config.yaml
hidden_size: 256
balance_bias: false
lr_router: 0.000607
init: "normal"
init_std_o: 0.00425
optimizer: "soap_variant"
schedule: "wsd"
z_loss: 1e-05
Below are experts of layer 2 (counted from 0) of a mixture-of-experts language model. Rows are named router (the router's row for the expert), up (a neuron's input weights, with its number) and show model dimensions 128-255. Each number is 128 + 24 x the weight over its row's rms, rounded and kept within 0 to 255. Numbers have three digits each.
Before each expert's rows: "comes after" lists some tokens at least twice as common just before its tokens as in all text. This comes from a sample of Wikipedia text that the model never trained on. Tokens count by the router's weight.

# expert 10
comes after: "\n", "==", " non", " Al", " al", "==="
router:143143124154162122148101127128134135156125146141141143190125099120101143129141137084144154131140127131141094146164136133068110074140121095073149094124137183129179148155098093107137152146152131114116149116121134128123129129092151140158119149154094106161122102163135109133116131116175140138132172128152132135131151116118141102152119134124106134095125116063122138111077114109077022124166
up0:104133142143155145130158138116122130114132123134167118157110127081137113139105125125124136150129162140125121177123179127104140159129109135090150127118142125130188143124094148133202159101167146105150182127148178127137119165106149119142086125148153130143105151158131120114175150129118120125123110126171113148140109104113134163079100136095180102123115117122097165129113106100150132144099
up1:111171135081101128173117108125124127109090166147148119137164141139115164179147148108099108127112117121151136148120147090120159143153149150120068142161111132068121140133141101114147114112108124141161172174079140085158117114148113116159142138149090126114146143146161125173126114099103071141125156139095133140124156092106092112143147112126152137150094114158137103110103088100115114095158
up2:129155170149128148119134118165103127168112118143156139127129156146171131099150109123139158120132147116097104168102131093133144105116130144108143099116099114106122162135103145103106086107127157131095168119108135084117148153155125133121100098137131165114136109131126141118180130110140152114161113137088132134151137158113179145074100154137156161127106155159134113122086143158107143124130
up3:082125121099125172163158126144110148160164180132108099138131118114135136136131083139142139111092143115153137173154162154118161104112090085138118150144146186125166153162109186123152138110151134090115101144169119137134076128103105126143111118120162147129133155122122097123112089167123137112113091157102156128097130126105081114121168177124107131105134117104136096148114087102136076171120
up4:108141130114142107132108165149162057085117162151163107167084103137144142131141103110127094148115134098161115122090121174137164122101116131121135118097129115110106154149097163072191087106170144112111184123172115111096165145139140129126138172100173125154117147107143122127106111120132122116135136132129132103115106095087138184153062093149141090101173143144153152161092119122095122150143
up5:118128102084136158101136124157125128104109140167120166151140141117144160061139126102104132135154077157130104140164114115107134137144122133084141159103117131129115077134117119157115137167119119092164121080135153159140113139122113093126150156120134122142137123142113106133089138106091108117155197182121173167118130133134165134175094075104114104132129084099112104075072145087138112160119

# expert 15
comes after: "\n", " |", ".", ")", "==", " ="
router:131124109074117131100201143143140127140145125100135104136104147151085107150170122137095135133109115128140125126111095117120128061122159116140133130132158117137109133143117119132131115152100108127136087145118116143104114135103154088144136145114140136137114130088133150121149132116129119128116112134111142099121119095132149093144183131132143129136126136137096118104129135161111134221169
up1:111162104151156074140137110111132126138096159143116136084140139150153116106125097128119131117141152114159133157120139130141096111152136111180172113139096100074106098135148126117098121126118132114111113135117120162143134134132161146132152153141173189072120095100108159131178106125129118101133147129110161125106130154127136117139091129096129100115100098145170113146129134118099153130127
up2:114141141106151141132139148085125109131136132062104159190156171136129128135105126134134113144086151098155121144094169146081111126100126125138121141162107139099103128092108146121139130113137121077150131157131118134127109133168122137167136115140120122097161109131179129137131113127097080136129121174152143110091154149112064112096105081136116101158150168160116116130115176148102125131137
up3:133169123135177117095149135184117119117096135099142147160130155111128110142128127104112129123107121113149132173121149103123160087112096122123143110110083167082118090175128076161154102089153074078163132128150142115137110107155100107157146142111124155135114153155114145102146100121135114108152107091138162156136123078066134130105148122175109145127090147143126097112134126147140112161115
up4:119145163125155108139140100127115133118173123133123149145169153137118110136108122114094162121115098107127114105137125113130104116110133162084149112114141115139099129142102137141145138149090103101132101107135157157141154096137102129128199114093121141111152109123135109147181136145125149154131143135115182128141155092131138076111077117137178130087127106107144134101150155151130090128119
up5:103148114120154127119132148095158117119153083144139141088137101113188126126114116136128113139161089162130094130110145145090134137161118071117086155094110120122084163138152117120089164097129135068106121120068113147094089171119145123138122124149167127131151131108137141082088127121129148121120106149134112108143131134120125102138121093115116121190147142182083105146137113141132107150144
up6:122194148135141130149155148169135152120113117130147116115106139139178129140172116104133135129114088155138101155094133093071125137088135112141110132096087135095080161108136136155050176134149104124131154101115123117145108156095124119129134140133167102111115131130116136093140111153143140139113114118135124122143123097118156116133165100097114150139107121103113092143137134107099143140110

# expert 4
comes after: " the", " a", " of", " and", " The", "The"
router:132136131131137148130068111095143113131132109163138107130153088132115156158159131159111095099144117127128136133176124140145107121149147132106146105120094131113104117174133062141125086122132120132117096123116106145096125125132169175150117129126133155140092139110119148076138122101125128143107099091165146126169141126180095146125108163117092147140124131125064174137136095110142117113067
up0:156134149118152099122152131155138141132135119155191110114150134126089151160116142086115128126147164114154151181146149154138124127138097134127184163135125127107139124135091133126109122168150089146148109116141133166127125137104154108105103118143095107141151131109127152142156166109114124127160136178113126087110124087125116113111113156119119088154099127129160119154120130093181156133111
up1:086097125147123123151143112118125154108112146104100087177148163142140126125111180140138152097111150146138103135180142094152143103119128145091142096174136095125111111165136168107127171159138117082179098122127119134100095143116148121157077112118086155132155118103099128121089144119149111099105168152113143105108094162092108129122145161117122132092132085163144138143103133132120131095154
up2:136107149126114137117127093135090188107156114124133125161095149111153128132130136132077143125155149123091111124136152122167146104170123136132169139114167161163142125128100132130180117162163086083127139164137082110137097123120148141112134144131120121138179134144126077104125114114138149097125140129101119092173114137100154147166113139115189098155109153127106129153104124099120147108164
up3:151138073087095140145112102157130107077151130142125122128111118104152125135155145155123130115108116123134120143133155140142155121125113184115121079161104108078137131146163147133145133112112126129160146144163175140134129182149088103139136133130136139128119151139103109115116114089095157153109105152131134131149088146099116172114116172098124113115165131134132091093153135122167089116095
up4:171106133164145113174113080149162101162112108129151118093131065131115115099186094091100116109140075129080105104138139163212127187136140116117171129152120137112108143179134154128142140118104131072151133123122141152129116128119127148117087106141112096097146081102146118146133161175117137134099127143102145137123087123097104161121147152111114132131142139152130170126130135088108126094124
up5:110135140131139156136081146130133150163150141107173054118156172151113144126115098162152120149084168126133114147153101115128131135154167139136111114132154144091129127115129088142135139121093119121138095125175146101101115118133062156139097119111129163115149089150109146100122109119159121093147120128097158133092093145188145100095163100114133142102172125137130145144132155114112173153119

# expert 2
comes after: " of", " in", " for", " with", " as", " to"
router:104148077183184139135094140122135097097140158080134118115154108140104139131145171119125116123130133135130126101129110104176143162147128154072143117091178166111090125118149077133136116223149102115145088118152141119134141117137095088103108152131129123124129109135120129133126126144105112097136118161065167150121128156134151145149128107131128135171109120150182118123158125150140147143153
up0:132132108134133153163144144154114151101172139177112131129101109097140123115128109116151139143155139122067127163115166164130127107104182121127122185108109124174154104142076120151160102101085116140168175122088116139129099118115132127146124110112128119166147152132102129138152124164149121140134121133127098117125100084095128131133079113120123171113094135130149143097109160135065112120129
up1:130111102157171164122131141117131134102146127108112115098109126136136116089106124115155112091146120137152139132089123154135153149156138159158089112095187135129105144165111139086134089149134121122118132102145131117114105117136102184143091083133153118147132113172088107112117097097135106127146168122119121144131165139116143141167130136129146087141155132134179144125124135149131136120118
up2:084103118129132149120146106125107182108131107155139146077154130115107092130140159198106110105104116106148124131145161163108106178115138133094124098130118161124178167184132162151096095162157132106085142145128144114160153104165117157090146090161130131115152142111105089132103148136103127095154112130142132093091100104089100117116093126131098131147138120129106081113101123102146161143116
up3:126153095126166140151167122166119162122139106143109174139110123102118119148095135140129136161115154128131181127124105105142136109160087082135109097099108101135112130110084163128134104128099138107156111113126111186159166138128139136149137134094101113123128143136070124151124126123112148136131118143112143120127140090091158118120143150092136167144069124074091120129101168139131158167117
up4:092145142116104161163122154159158139134108145110178136149099089118152134141129083136113159145110151111117101122119161076148148115171143107072172132119170105169129173124128153097122125138127132128129138134143137092144142112148148090112175133105133104143110118145134146110137149177108122129099121121089126141108099106093138126130152123102125094151116093153167097127130135105134111132151
up5:112132135175117113119084137153174129148076146152097138156119118133101123141157124147124075136143125119105129115095145161119102123102123135096118124163145082153142137127105091173135136096082086096146126136116134160173152155127082071090113126150127151140116116121191161106126164176134120145130116115102135120142125109180127139100121115092132083112124086151159096141152113137125147106125

# expert 1
comes after: " |", "|", ":", ";", "N", " on"
router:155147158129194142154189142119130133161132124107135079163117106147181121116140127141140127117119127132141096118158110124157089159144134119095134118126130111114129139133123098144145090127108122126142096148111088114135128129129182106129088160137057116159108157105116126162132128099083136133149148128110141122068146098181095139123155116136107119139149125158057135108006127174109092157108
up0:166110150109121130108149103129154124095131104084123120107151163111142123119116086106135143128089104202103095122090106121140134090144162086117134102142059136093088123108124128117154136131160164078148153160140112103143121139117109129090146125117169134142150117161114115130153162135136080111104080058108123157169149107128154131151152137149122169154145188137109154102135132171137145184122
up1:146159117129118129116129173136144122150113167127110144120073111124116168168152127122157141141109127181099146116138140085080121126119151143117118157088134133139132141118104117108154129100156162141109145183135119124066096172109123123136118109158126180104147168126106130114109153129100173109166159138099129160100121126136141130159195103135155093101108117146104147124131104138145073100095
up2:118090152146121111110173137104168106140179126149133109135141152147133137116162166118131085177126101113129100112088154181136137090124121151124106126084137117065124116131094144173141142141111154186142145150145135106172091130115110151139156107173104072122111146131117157132138164095136136127111083104131089139136113119122121146104101142145121150131141097140113104078086119093115139092133
up3:112138138136149087126123182151129195130138077110124122148121146109165168150135118115136110126131129141128091111165167138128102117108116178164115122174153150102181099109126125064133147083098106128134160114134108131184123122122104123106101111134103157159098164128116148090110122130096114153147146109098143129138144076110144104099132151153150116113135136130127138108155117122108157146135
up4:117138128089135113203120159120121149147131102134127107158122144108120087130138115149076097077111123132173119142105127149146096110123142161162135142128130156116120134140125121154130110126094123132141100096128115124146149113163076119173111179132119117140116134154116147166136107139151112090100132131107156142084178140149129141111144116140148174150168122150141095107130115140125160164099
up5:115143163124125115154130158118130132132106093107156144099135117135137186165090163151131113145126129146118165114108078164108124137114103140149149159108094162142122123122132114165152145122129149110125110099093134114141159158088136137176139147150110132144100115085139126088112122118144112142125152118128075116116141130091118118184127152172079103141101143132163125122113130114107131125145

# expert 6
comes after: ",", "-", ":", " of", "|", " by"
router:127110158095148111133109129125155128127129112184136135131132108108112145140126118151146129116082104129153151127156119161205117106145149145100135109117148170130112150129115128101127171140145110130103170131142114121158132097111130129117099132159150159117120159134116159135151129095111134100148139116141077084120127164134097128154184085121141144100165123164085136074154130125146172108120
up1:122107163123126156117131137149108104087113164135138112149133125097111122097146095123141117134122106169164099119095124114155120112149141130165087122173106132113111131132128140101104130102114128144113144121155130114168161110174079098156120128148071143155119120134137186118164123087142123116131143118098111104140135142125150132145187132109049107107143136148137174157141143173132141137113
up2:129106112124134128138126082112129129097132101110103158087147141171129161144131129108120071137137153169136109103128112125146136083168141120089088135138115173132154162111134113142095148163158085125129118090150155134135145155138094118155167100140171115123130133160126123146147121127161137114083127109120123107143119146114154160117082076142140089099164113119155142068134109164084164085150
up3:149096132160145135099124142117109143097180133143123135122141143124147128118101132160143138117140115124111117151158153113124118156122136126130133137081191123130102163111106140147143128107127108120133166147165112121100093117126099113130171153097161152158117123135151120156140128137153095092112127142114100129130090108109146095152157176145134163117129126163118114129102097111127131117102
up4:123141150150152119128149139177111079063124102175143144120120140123124168148082101117146147150160155165142079085132123128129171080129117128115114148102134130163152101163116165109140123176145126101104129139143129154161129123125082140104103126138137117144072117161138155143117119098151087179117130115123128163107110135138142132134121085114129124116153112154105141167137205145132145131155
up5:102150133110140121136156122092129100120121139149145149100103134119158127145147111130143125119152115076135127050143135078118070095125089106114137087130119123108068165140119121110102158150092108117120135115104132122161167120129165138126157094096105117135142119105123124094098132101135115102176116103107095149086100124085154130086132129144133135093116125162133120184095144092135123147139
up6:126141145130155130151119081140148133107200123113116113124082132150142144203140153168144138137115110141124161136137135133140120074144102148147134148089126143140143071147178113135106110117106112172109087168148135125128130144170107128107133146070136115144100187130123106126138152156125152127133092061113131161119147125096139115124116126129152103104106158133125079098163157129116122088137

# expert 13
comes after: " ", " 0", "'", ")", " —", " 1"
router:139132086185105138112091115142112123149159134135122137130138110113182154110115141156067104126133140134115115104083119130114139121134152103161133123140112131125147135158142129135134130134129130122140183164118091142149118136150108085096118121141070181118132126153125133116128130129193132099147115122133094131101133105192119124174110145127099126090133120099086159118138144130139108096110
up1:075157122145126165125138097141099110176123146170118146103131113092138151098129131137163124122158177147112137149106145132077122130080091121132104137126111102132097108182099114152126152114138121120113160136103112142125108131121140154143099149131139175083129079128151153116122105131119121107161142129126143114126141138144111101129186140097138149109147132150122146115112168143111131114101
up2:120121161109100150088150081161118128135121150139129103160143128128131169142108099133112131100155136149141127153133148106112146137142147151120161095104135127163144144136121136137087077107119165129171151172146072160153119135124085122132112145100140162133147135107132095108140140112116130143127150145101106122166155094137113118116093139151135129099133086175148147112114116131175140131130
up3:113136131123125128117130108140104129109134156102128157148121139155176127141146100140104124142141135145126112145104127138109141124163141145083164124162104111134143070124132088126139128155171142136168131173108117156132135142129125092133138105133132140176104125129067152109153141080143112090159127125119147111106102153130160129100117110148196119146174115133106154119117094133122139099124
up4:166173099145085117118140127134154096126127144151122143146139142148132145143113109146073129158121140095144122130131117124112148124097159101149134126096132094121127159142129168110145120110171102075141158158099103103150111113163139143143134086132054161108154142137135148099170119125172132107130119089087086132133157099110143134144138109108149124077082129081102154149160155105147143109134
up5:130132121182109141117112087141147116134173129106131128105163157150119124112146114156158124126129124159094181141129151142132121142159118115119128143138149137124119135173117138123142144107160091095118166116157133166120139096115106091146102164175133082086121084109124142162103134124086128150134123171080134120114134087125148180143128157129125137136122102140123143099110095122153138146151
up6:129104080099129150149167133170120152138146164179139134089123107146144131151152095149157129130160129179105069144146133132099099130120156094104116169119168155124115087142152148195131123154129122075157124128109121186130120145132106112095146156126141121138128122119106126150167129121145147140131093134122158187132139117125100144098147129143126114113128123114098168124169148128114104157098